From a checkpoint of a small mixture-of-experts model trained on Wikipedia: vocabulary 8192.
Below are experts of layer 10 (counted from 0) of a mixture-of-experts language model. Rows are named router (the router's row for the expert), gate (a neuron's input weights, with its number), up (a neuron's input weights, with its number), down (a neuron's output weights, with its number) and show model dimensions 0-127. Each number is 128 + 32 x the weight over its row's rms, rounded and kept within 0 to 255. Numbers have three digits each.
Before each expert's rows: a language model's description of what the expert responds to; "comes before" lists some tokens at least twice as common just after its tokens as in all text. This comes from a sample of Wikipedia text that the model never trained on. Tokens count by the router's weight.

# expert 3
Description: Line breaks and brackets. Line breaks, opening parentheses, hyphens in compounds, opening quotes and markup symbols like { _ ^ in tables and math.
comes before: "|", "-", "The", "=", "In", "19"
router:112121122124098098121102184167122142108188147193139167087149074157104122138100085141135144115122075086134047145144159117153098127129118098107129142124199143129081113100110097134147072136119168158102164118125135043125163109147171147103048200081120098127161148097153121100069118101124133057092126095131063118080104112151158129143134110113112067118152133068113130080161107105154107126183
gate4:144153140074138115091102109077121121137072154110163121142164104149163143105142126181119190167017111084109111129156103160086136099119074140100099136092087134138098139198120065120105196101155153105092145099120084136144170132132082141104154165163122147101140160107148106164075106158107149116128157131145122135143157119162202124102146069189124213077126136146135102144140142142158184164109
up4:142108195038127138143137156099148125099129167138131170192096094082111135110080140132097105157099093085090153154174170138090160063103102101161132179103131123151120099132128123175123158158134168121167117090076080150148192129162118145131104121144107132109152127167167035146124140166164152080194089120150155113150167139153137070115168118156138174120141113110144096116114120075124205131173
down4:155144178132125165140078128142135118084140144152068109093164123116064103121138158168131083112171160202150159058152101147102140165104186116111133118098134077090095104106106120158185132166130143132218075101141114138082201104151145195147119061181153158085105126139133164112123156170106077105179118079150122140114115113096137097079169119060141169139140109125118108126146144124144126105156
gate5:143090100115098169165101134116092136161099150150067155092161178141193125119158119138125154117075197105139136161096138137149100092156123111141151112171126133151119143086095122100117085118135157134096091128138169171084125127111131168119139173156129064148175163124153127131106130078182207056161105056119171159072141077136134131102196114070156133124136139172107187158135110104087148169071
up5:119111145139085099171104066128123123132162174138115138127117142088179060107172143092087164130104188100181177122178177118153168073155147123166152176123126099091131111103137141127134106157131156099107135161088142157063149121143095117114069155107087105120127203144145110130121103084156156064166143084130183131085136086191095170134132121092159115096143185197133184155159120136137114182122
down5:155116120111134146174158179184181123130147080152096127125155121160136154133061182105133129173111140150181080090179120097073099140118101171150150133132172124119114099110214151121158145106138184070074109139134110185112151096129111080101084094119130169135119096146135127118155125083112186149130152133148136134210183126108212130196120148138143083090138151088142102126089098156168092139165
gate6:118134160154115079176160128168113094088117137160105117164133179076135187143155073078183142156133086101152103131112122121132094113136155145185111133144144171146113133110164125081165156066108138135115093205100133062132161067161161120146103174164160102136149178091129101085128102162151113150133090098098060130133133095180122060188139055116123039129146124133096136115139127143124119166117
up6:130117154121119126193111111175076097112158109182106198141123092143144137094158145107175105152105142070120177172108032104158094073201149124180108099150114095139120112066148119113173144100132131209146156162083132125109161105145148121167159173085153086144138143136106111098099109079124161103104118085134098150087137129126122108143160106105120148138134108154059146088180064090123107123081
down6:124145120121072158120084104146147123139127170146215163106070166086140121088142106139131118066133062156123097128128152108127099148134173163073078145161148148178144131093152146150159127119143120140141190130133124116109125119140194098119129113127102068196161123152112139112075084112154190168125139119137150150065086105136083121173178109117024090115172186097103142083141145147151161134095
gate7:153144118110136153139102136096133170135094123125116157067174134180161122146104122145107048042127145107108129126065125109145085107128120135051113115074226078138140137124142125172166141113174122149125135143131123147129078110105120179110142110084186102123098134172206155129134136107160158162092127090144080166164103162100124082157124119140152136084065099093057144175102106107084150159128
up7:070146128153147126129157075105130104182099122134125134131122110150101182131116161178071140098130136083120169145107151188109081134071163188038158086108165117104066133145135122122122170081111075167157207181147153093123156130159085169099079155103194119131137081110132154177131150140149162150105148146127102130167109162091101127113169144128157166117111070164079165165098150150114102128110
down7:168104093156140104079111116121112123084087172107077122110170131187123141170045115098133046122153058118150148140098071135180119198140108109117212070125152153116125093094155113091161128131153145121134135119082147133197170142130120174112153154136165136151111106114095147176156126093104116135204132128126116163128149096134131151165106198078122125194135151104151160081098115124136125085151
gate8:129111116147183140146135110092097068188082110175176143191153184142105082136126126144174135097164084170132120092099123134053116142150171112170130146127114111144078104136117147170188137160170074182144148107121099111137174122098184129121098154129093156072161093111154109185123195084119048162079099086159123148098131156125127118118105156171135134125101106159091129120123109111176062142111
up8:109096143123128094119139181141174102088119162154138128182154051125157087135144099148145132202121092152127116149093090155112081079187170123186137150096101069118128115124132098132188173146113184149132084094129131113190171187134175089101124139110080114080171082127098144094116106127109116081106136049112123146097098140146131090123043146144135144109062152164183120100123124145114129160125
down8:072118131089147175094111063164127143165148144113124119104162145079047124092104104146129172123117012176056119143214102100124196173131060152112142080122136131103140159198132113149136150129147092096102145087123124155116158143107133145104107136087183154115161106091125094134126100156105136107087116122161146123130167191182159139143145074098128126114134121128103153070158116110109116128141
gate9:102122162124114112124121191192086099122186129133107101125193078159155155155134104111123141159137169102089048155095089200175116109147104096157124142197111063177093075115086085162096177093115157091082140153128094132110094110213104096092137133141134160094136142138100115141083118115170107114152089083122139115132114147111155126090108145114083125105111152168150214141124108115109167151148
up9:124133165141125141119150163198138165108138120119086145171162128179152140139139079107123149127135155128138046145090061152135119094143114112176114134178114092145086040076092075121118191111070197089062108115123117177096125077146023128081114138106114122117143116128098102119100097073159074143106126088126102140120116138156157117125095155132073108098111177152119178154114127121148126128138
down9:151146143160094148149074155129166159146126153115164096136186167141118089146090156142174142102118167117198183103143143118115114154098138080132132217135068132096152077158105173076150138178164109128184075136123150135151214134123119155150142150121014169090119164158130141132128125163100133137103126141158149077145165153095145108141135097143166166115143137174127116158112060158138114075106
gate10:157142139177146029122061121125076160110106158124105113126196125142160110100142123103133171141122142126136145166131100076196062102111129152112067147189081128104079123152159140151096075110109153150121150156129159136102151101094131138100155159126045160099136191147117105123081121070131129078114069140077091065115144134132154191142109115156080139094142100129111121181127164163145146097121
up10:184166168121140084095066130096068192159120104110110122126108139168114186074072167079131122130043115156151088141084098140148080077142200085156159116158151095129117120097180173157109098101130154140146139118169138164138137116141141176136185155130114066145199151154114126135118157095097136140121091131142156061118105137151178075144149117129109154119166106140102072176131161106119109150099
down10:161087118126116075091054123198141136119095159154109153146108110080091137167073094132139101137134111121145146075154121098131144171162161183111153157143150109150106139108193153170134180130128146095111185150144133069143159125125091148131084144088205120181074181070133150108172166138068123167122169107126116145124162038088131137133125117124072117172132129160143143098140098140058125144146
gate11:156116164070140115089149134158145126103085148100133082180182053130200130135105199130117135175121123093104143149114140130149182137139114067162047105164179160130143147122143125094119143180078098149111109156125156118165199150121113118003111130148190102097145109118135167159107131112146126198142124132143157139121109163145160157194138120111104137147169138144153082128132120149161094119146
up11:194127166137138086095184122106133132164131120092161118149139076107086203111080203104127136166112119112111175111129121109129128152181127086135059123134133117105122202116133178126120145179129172117141112170139181111177151134118148168004161134140112095104124126135141185141089116080130135156131095148139154160114025131098170159145095135126117075110122142145118092108108085132150118118155
down11:117066140137152109134110135192127091157129151100077151091135175137108159143147152098101072156116141103048127141134152157148161157165077110145143164105117118166165084103125135166082117185131145139109129169171111138175146109075128104108157110153121130110141195185161133118138094164039101103087081082135160117139101105105164125154132109089134173140103185131187081085184165138132052124161
gate12:167122136140138140150106133146110112126125209165135119108124084144060107139159137115078096162102117171160103120169168145134110106075046143103070108105196049156133119072133181116195142137149090206164131133123090120152129164153144154062131159150106168059127117149074127176117117090145135103148176158144081082151152133065158124117149139117162121169122145133116131181125101108159152116120
up12:130121107176091183162130145160125126137137218127178099113120097147057168119165111102074104146116182157158129115188149122116099076168174131059118089120138098111149117072131145138166108170127113158162096146175143101113141153168111136077136116116047168159142120155114139158168108118131128152131120126181097133201129163060139131098120090105086121141127136149150193156112078131080123057138
down12:124104104149091089120139090088089186151139106146134182144149123119077148093169071104164148128130146162138062145137122156143140149200118133154150189115122169123100161104141091085100056120130155131144097148159146139173098102173088134111104102116094103103164085173136119108182068121119143223092064193094127147129123137120155086129087157127154171123161132087118076124096095071104117077135
gate13:110140079071158077172094164088164058109169160162085035099207098129141095127098144169102142126115108094117164146089123158095155142125108133137124161178141084084085151143113054174082137145134112154163154165144137092076118045126140124141154171168127084073126135103143130043152123094118082129136095127155179136136145155140117148116131142091120096144165143121138162124128172144109120101136
up13:101137144148165091159109121128117047093190117119117124091138147163139051070094161114104225140144096143109161109069166138131173175144103122137124185196129109136075135127082078157084134128138137149172149152155172060141146101129116135134187133157159051119088114149121115076164105092163114127094137147085158165174133135154126116121117103133167142143186136114108141174123168133142107179120
down13:102117160191114129094204118136111089123093174095149120109128145117109088081173120129142158114094120131115165166114143150039059197138181162165095122119093105152118152130151182111197122142197161098107151074150150129124135188158144109084108082107126110135156116118126165169095135164197127146179131080104163145179152163144126143156151131128114165090110149120149182117126102121105120062080
gate14:131124150108126065174173130115144095125136167158153123100209115067151141089158131092152212166123143095065153120099140158129135136123094139110098098132075150099089077150099161139078103096146151153092156160128076113137149180137083160145118126137169115172121177082109137081093079132151135178124160102090163184139093141160130157118089101110132175135174152158105189105056093080140134162122
up14:124158123151120125085174137081143119148152110164223130124143057091127122111116112121167163170146110090184165107085172175128108211109092126068128138098142143124165114122096103205082123047112146150136132144161184080135134144176142153143081084117157102129134146118129119095160124153182110156129159160096160142098118158146076155152079056137111115136112106148153134109087068096160116168125
down14:115146113131133050112139127155053138137155154109143109125044123122120081135170084145138158124162116144075129127133143070108137143100124150098121135185127104112113078163120101120129084097116172166162108157139160124063124116094168146072094173134130044088119177196145112165108105061111155149128118099165151117052151159131101154090120207167121108160112110065086130118113089120163142116116
gate15:144099150110059131123131119133105140136067078161092096137161167146121085104106115208124122134216081141194130121132063175114145088123122074144096111166181166119076119122165153124163143148175164127176089119101071122097167116132127179099134127123135153129081104129109104150098096103091132114180079109121121160145066132139165116133104052069084092111134174140160111113116160097147151086141
up15:119097135109108149116138128112048100132089141089080123113135108110143128144114135149132108183197091087143111123146129204157117087118132150112104096158188179123113160078159126106122143136160115145115063155124101100139138041195076136129142112139175109083109126162121175150088140090046094121164125116084066069127152077153073120138120072105095088149114122138167149158095169153114171106106
down15:114114131075136124164120179144074135162155155124216114115079130126119067119116126137120123165125128112104078088084127135155130177107123106117117168098136162087122174136163160137093093173116139146116150134093189154138142168102160144138105158152158117109081130128114117064178101203120125105081167146107166133144116110095168165119131118114112113127126034060135217163129161111088133093041
gate16:142102129163108151041140121161098167092120160173112160117155116109134182140114108136044123157097146156109099180138194092128067097159138084166136161163154088078118148181166119103174174120144109161133110165069121124052067201129109110138143127118137164145149181086111114146090103071126176151178148102073091101112139137177074139158138155110097117124126152148139158165120127118127123112145
up16:141154110162122148080101118127070154103129164186095146091151135108066165145145159145087132160122179131124121143109189083143051086140148078141149125184125178094128146108142129099194169154142115173152063162095140077137124173175138110141150078129152111106163165046084136122150064113124130083119138123079137139121132121191088104175141196075120115125105129095136158100103150118112124072131
down16:116139076138086106101143134164126082147127088161122141133092143128161150174123137143129203131102130173139212128187132156088108173113056133093154145163152129091099150126121096112069149154161103090147147116126187166131138061092125107123068088173131119172068162149088175150114098126069135149112092151092183150127109044101093090123116182127149134162135128147102094161115096143121158127069
gate17:140102105135152107135146120156172143147130150145186134149113113095074165175141138125119139118126139122144153106120127161122100127114107079106130059147145121128127105136164097107122107117064118151092193149114163140118048131154182129058080073117154131120107054225124171164080101160151115104128152112153141112136162109151072106149141203195097088164117113110060106129123132124116139160223
up17:084104095107146096070198116153152100120129219134153108134113140123120156131119134088156090173135109193084138131078091138142114080046062120091088123076163160109122125127160098113118146142156136139097160176114148134132114114135199129109072102103109102132093088207149114103139151117127136097160143111141131110080136125130117118105107165113162069197128172068114061123098159114124080126177
down17:117095139084122081123125087021124117103182084082105134143076134132118120094124099139176143079156062111149092091148065125107118070162114113115127116083111198096135147121178169194092106138165156147090080145150139168128099105148137122168100108140166080128105149108115180092193092151088120127105101128124106081112121189161153158132116105031097095136136153106131116130154145116119141131136
gate18:155133118134112092104111104092053118163157120136092097113116090153140151091084104144173148161103129157161121119106127050130141177104137055131137146141157120181131106101084126122127190078120154155138152118150124064131134153141118185115099123124143033147207092166123125137157155116173145147178055118109146133135141122122105109122162092140132162149194081172156110161073109079136062125073
up18:152103168090097138086120125110133114166151145138113054127140099150127111157151126152139145127154135141137091162129148132080135133137120067131154190119155119180102093128074164122136212091120203122132170125176093020121171150128117154037096097105157089155187081149158107176135132158135157068157134140128125125122145112120112119117175139128134073136187127160121126147132114110167088102049
down18:098145137127111151146136139180125114124174122114088113101152135091124049098157166111128107193139072151168107134181158125134156161124167129072063145103105147093162148175142131069170110128194124142141130137138119136118147107106136140158078082152069133131120177095102129101182114137136222136080164093161170133162076183043111090093157120122093127162154195121119174126116130169148117142120
gate19:195093122100131127126119137138132114086118193073164108144117055078143098155147059120122086071079119166108112094200112105192094138153169153103151141142156089137127142116131132086148125109086207186077116134102143159067167128104190093128087137107126126095129097128143111161113164055117148100131124201098117089072118096109132133136139165122135148072106073126124120144148155111163128160124
up19:177118099129169140157130152135131105144111091075180092125082158096147095062157039142151116135126136149122090144171122122178089091121176208131134177185146161095136128130147155100132114121112127145096074146104157171121161151101167111151124127171119160118079119086130138082106140085114189143077122169123108088094100142131063111158139182100113167110149098112126142201178140156176160191107
down19:076164158114059102174104144160191135131138088146099141147149134194142183128130067100132184191108129143193122127119097093104121186108120174131101136089160158151177165115094175134108134114101159127142164099140110077195171121160164079157101094166121203119208165119156095137132142108120116119118117137117122116193079121146166140106117108135105145122134144152140115075146161065080119118096
gate20:043133157123071141131140133123096173129131130173118133163060162060122152179172159075197135106109122108093109166100134174144135143119120134157119141156149118130125117119146071118133111073163137154101136106120128113139078075115133157156112139148156169171170128073143133134146056098143154144128060083152148125073073102139059135128103132125156096075068120183091145106157160172147064155137
up20:076167189123101112113110093125079190139110137221140194152129179076078179109136133117162125143136101142119105177123103107130129183090159114110095155130125155152132099131137115141152143084180116170106121110092139152170079060112110156136126190094147138160140141136097097097172076096144096129185046116162116159074103098122116091137076137144177126090137108140131164094108134150141080173100
down20:173178124129032157098137087103157140095142182172142169124182050076045127104145112091198126151158141151134085139161143147107178129115139101167169120097163133108146122142103174141166121153171137138135202150125149184127134089104154102161084125204127073104134139159138149130126123120100151126096116107121097118145083109125156108191104124169157088124083127136146083121110174164172111136155